{"num_hidden_layers": 8, "d_expert": 64, "d_shared_expert": 64, "moe_layers": [0, 1, 2, 3, 4, 5, 6, 7], "routed_scale": 2.5, "shared_expert_gate": true}
Below are experts of layer 4 (counted from 0) of a mixture-of-experts language model. Rows are named router (the router's row for the expert) and show model dimensions 0-191. Each number is 500 + 25 x the weight over its row's rms, rounded and kept within 0 to 999. Numbers have three digits each.
After each expert's rows: a language model's description of what the expert responds to. This comes from a sample of Wikipedia text that the model never trained on.

# expert 53
router:512546514526531512510501507505535533514490505440490506471501510484522504501558493476511460559471504535466510505540543501512561564515484480493459501534532487538466473534531485500456474479554463493512489463497482520476467502524514521469486503480462498458477477479500555497507473513485488500495530536506488511500502517472548496476499480504471510498502534479521507555487492503519512507486443474487461500509518509517470464490476544549510481490499520474501501506485481530519511506511468465491484485513519542536554493481508487532501471524486531502480489488498495490535502505485459468
Base words such as under, part, back, film, ground, show, screen before a suffix, often after and, to or for.

# expert 35
router:523523537516505463479530491517513520514455478474492485464470539498521492498538505513522490538475497517474523464499493507521507547526499457531459496510541506518509485543529493487488474471549469496507528472495486509505473504494497510463473512501442505492488503492528493464477490525459475451496471518455496545470505522485501457475472476498485485488536522466504489524442481507532541531506451533452462490498545517534473472476481528550514494496493510499489540501497512519530521504496476499484505506497541537547547465468495475514502466496474532494502522475482518487538477493486453504
Opening consonant clusters of common words (bl, ch, fl, car), plus percentages and empty cells in election vote tables and infobox bullets.

# expert 10
router:537539532507511459526515497526499534446480493461488489470510548519538500513536542495493474568463496510478514466527502498500534567519511455503469505522542492527492485528536502506479485467584506529514505463479514524511523501495497524493454510503464456470466498489519466490494468530504507518513485510487479503533511514469504477486506511480493476506523512524501506549453507483483509508493445509478471489509519523526509487491462509529517504495501500506470528521507535522499506513478471494486507488493533538512532479467498477505496456515495491499512531447501553504541480482436492512
Final digit groups of years after a split 2 or 1, such as 009, 012, 015, plus "time" or "least" after "At" or "at this".

# expert 18
router:505524544475508502507521526515495539474511506475500478491490541512477462499520471503528472549473476508523531476509535521503515551499481503517469500533520525571475508518511513495472439485588488517484538454522525517497468489501506546467483522476487519497478477498520505521508476548460507481486480528444485543486491546492515517521498461462499485458507493496498511485466531497476483489485497504483502499501541495494487476500521537502517526491500490499529478507471511505502537510520484461472510498504535546558509468472503488528496454496496542486467524462493514530531465506466480507
Letters inside all-caps acronyms (WITHDRAWN, NPTI, METL) and closing === or == of section headings, plus name words like Championship, State University.

# expert 31
router:526512522511498512494527477512540515501490499480496486464505544487506510482550488452479494556469492530501501468543513527506504568527515463504455493514554508511500510545525481498475463511542471505492473469488499511487494489509504520476450514479476531468460468494527497501476455526515484461487498510470500541482490532452515509483504485514486489511524494514474534533477519482532477507440481485483480500529540511510481471487479511554492480496485513517488503526474493527491512506517483465475522495461530551538539497461540506523500477491476523490518548477503527512554494499455462528
Nouns and passive participles in sports and event reports, such as points, player, was named, traded, and "positions are included".

# expert 16
router:527517477481493482519511478526452569497495510454521520504450518484501496503538524516524470530499518517484513496555507530531481511494545492491467504537538463504474484547502513481511460488525486492488486416495494473505525518533482498510531520509446481462518503480487506487494480540508489467536514492454503551521491531501505475519476468478491506489495492455502502551486483525512500504466460509496492479503543538526495487459502512512500504484497477534464502514496489541487520515483521498531467483479531556535565497476494501484515503496482507484483486481519521494558484474464478532
Pronouns and function words in quoted titles, lyrics or speech, such as What, you, we, so, plus lowercase word-initial pieces like ter, plat, flash.

# expert 33
router:534533543512513460474483497523505530516477490473508502504525501481518491504525511528509465510511491553500542475522556518499520558488514518467449512530532499491512530498509473470474489482547468483481503447483461459545469513515503530476512497519452494470491495489495532488468501580481468484520489522459489535496494553482494486500472494485497505484539516492514511524459497494505509500498476490495499457506550539504475477482493525567503488507496498486476495523474513506484513507535495494488520513485525556521558469456496491497509496515469489515464508471502525518508463480502436497
First pieces of longer words split by the tokenizer, usually right after a space, such as d, g, st, comp, preserv, configur.

# expert 19
router:514529524510487469492526471516505515492446481475482501447469534497522479490558507491515471549463491522481508462513525496518535552530509468512456487516543494556485479535541491514491466482568470526507523481514486510494471496496513520470475509520465499485487510500504519460497476514474479474486504534462514553496505510470524493459486475490480489494552521492512516545438512467533505523483457477483505483481534500512468455499503529559497494490498498497484515510511501528524523534512456498497510476492531529538536470482503508548497471518473516490492520488493507488536489521475470501
Surnames, organisation words and pipe separators in tables of sports results, track credits and elections, such as Ross, Racing, % | ±%.

# expert 27
router:489531520481509502508513481515504527510468491503505517486456549495469482490559520499500467518478497506498537490502534511522523542517528489527463467526517481536470462510534481514485441491559480520481501476501498504495498484505502521462492514514445483479476504503521503471486443583503486493518483515466513518508513516472539513489490480464472474509518495485522514544440489500494512529444444513497521485489539536495468470489496519552496500506489489505487512508511482531503532502506456483452490481506505539551543491468491474504503478512500543492466509485509520487532494492469438514
Adjectives and capitalized words in names, titles and award categories, such as popular, social, beautiful, National, Best, Black, often inside quotes.

# expert 61
router:496508492515507517510513476486562514492460481499524508486471516526508511493554494465496511555474489519486543491472524510502496527512502455493499511496511474527455508499551462510495466505535502512474504432485510515490491456511501475519516508517468472494482538487526507513461497524461523504507506520435482484539484555508499497480490480443504471508508495477493484516490503505484527530491437512499482479495561530521442491458508559510502479461469504486498511500457494533519518510511512469488499512499528565541496485495527505525525457524508508523465540462485523512526512506478480517
Short capitalised or letter pieces right after a name's first letter, plus abbreviations, such as H-ach-isuka, F-ats, BC, FC.

# expert 59
router:505557518527510509528511477527548495504457503509514510487500508514508482472527471499533479543486491523506495521473484519529522533522494470535442500485546468527500462501531520489510457476520510518501489443508502506473498493529484509496495497476493500463523489518521487516495499517500524520495481487482457524506494537458517483440476484446514513508526486486493499510487504476477484503492431491499478462523550533514487473488468551517478537474480488506525494510536505518478504497524488486486518496508520575548512482436492531518533493514473511502493521487484474539544536473441465519
Short lowercase letter pieces continuing names and words after G or N (Gom-ar, Gen-re, Om-ah-a, Hi-rom-itsu), plus list labels like Genre and Region.

# expert 8
router:530530505517484505526516497553448525529505474465514499487458526481521513496513537523495495545460487541510538477536512523532497510525494494499474497514520483528512483558529455496512473499545505500513482449517482510499502494522501500488524509485463489490483504514501487492472491553496504461508488550461489533500482533471539473479480487469511490527545519478506519514478489495488513496448470507458503458474529516534482475524490519523480498516443482507494451500494494528519533486436490455481491510490518546499555489470523487497477480558493506502484521459517528510544501472495466527
Head nouns and name starts right after "the" or "The", such as film, town, body, fans, and List of.

# expert 20
router:528535544490493462518528486520472542513454491496497505488478516491521489540543485508503457521485483506509535448540523519520523533511504484543447514525523500532475472541556516500516480469531499531530492468516473512472476487496525497481477518528482495504495501499505524487500479525479529485479485542482528516464511525477543492479507467507491500489527489482500531553485528464505506502471492522511488487499530516525480442482516541551517499475501509502483453502476468515545495505502440476464513484458549530531514482462499479533493505536479522477521547484506505504540503501459488524
Mid-word letters in foreign names (l, ai, ou), University of, State, and games-played numbers in league tables.

# expert 63
router:531531504520458460525508488510500530492473504451472523498499497492535496488528504493533494507504509532492501489529546489503504564531483499525434509528520473502477476483505496510476491498538489504515527458519514472479517486494506475500485524527451477484479495513499512503486513546512516494514470486484531542508506548454511470489508504480499471480546493482492525539445496485482490491489505513510452494503526519521452478481458545565496476501498520498471477529478528528465542511519468482505528488483574561506522478452491482511483463490509513500455490526523482497545469531495505488
Prepositions and phrases in biographies such as At age, married, for, with the, plus table row starts and coordinate separators.

# expert 36
router:508482526494497482506528463507500529476505502487502516474488523496496503497544493518504454531473461520470532511512515540527542562530506531539457512493496480534490488549541466495477477494531503480501491456523532498501486496531479490481478500525441458512491520466511503470525454503493494511500492534466493530501516516502534475475482509481476472509546516484486516529464524476497509516485488492467456466494539543542452472477504549534490470528519485504468495487494488540509488506505476451504491507472533550519534487466486475470495460497448487512506541495504486478560481511474494509
English given names and initials before a surname, e.g. John, David, Robert, Henry, J., often in lists and tables.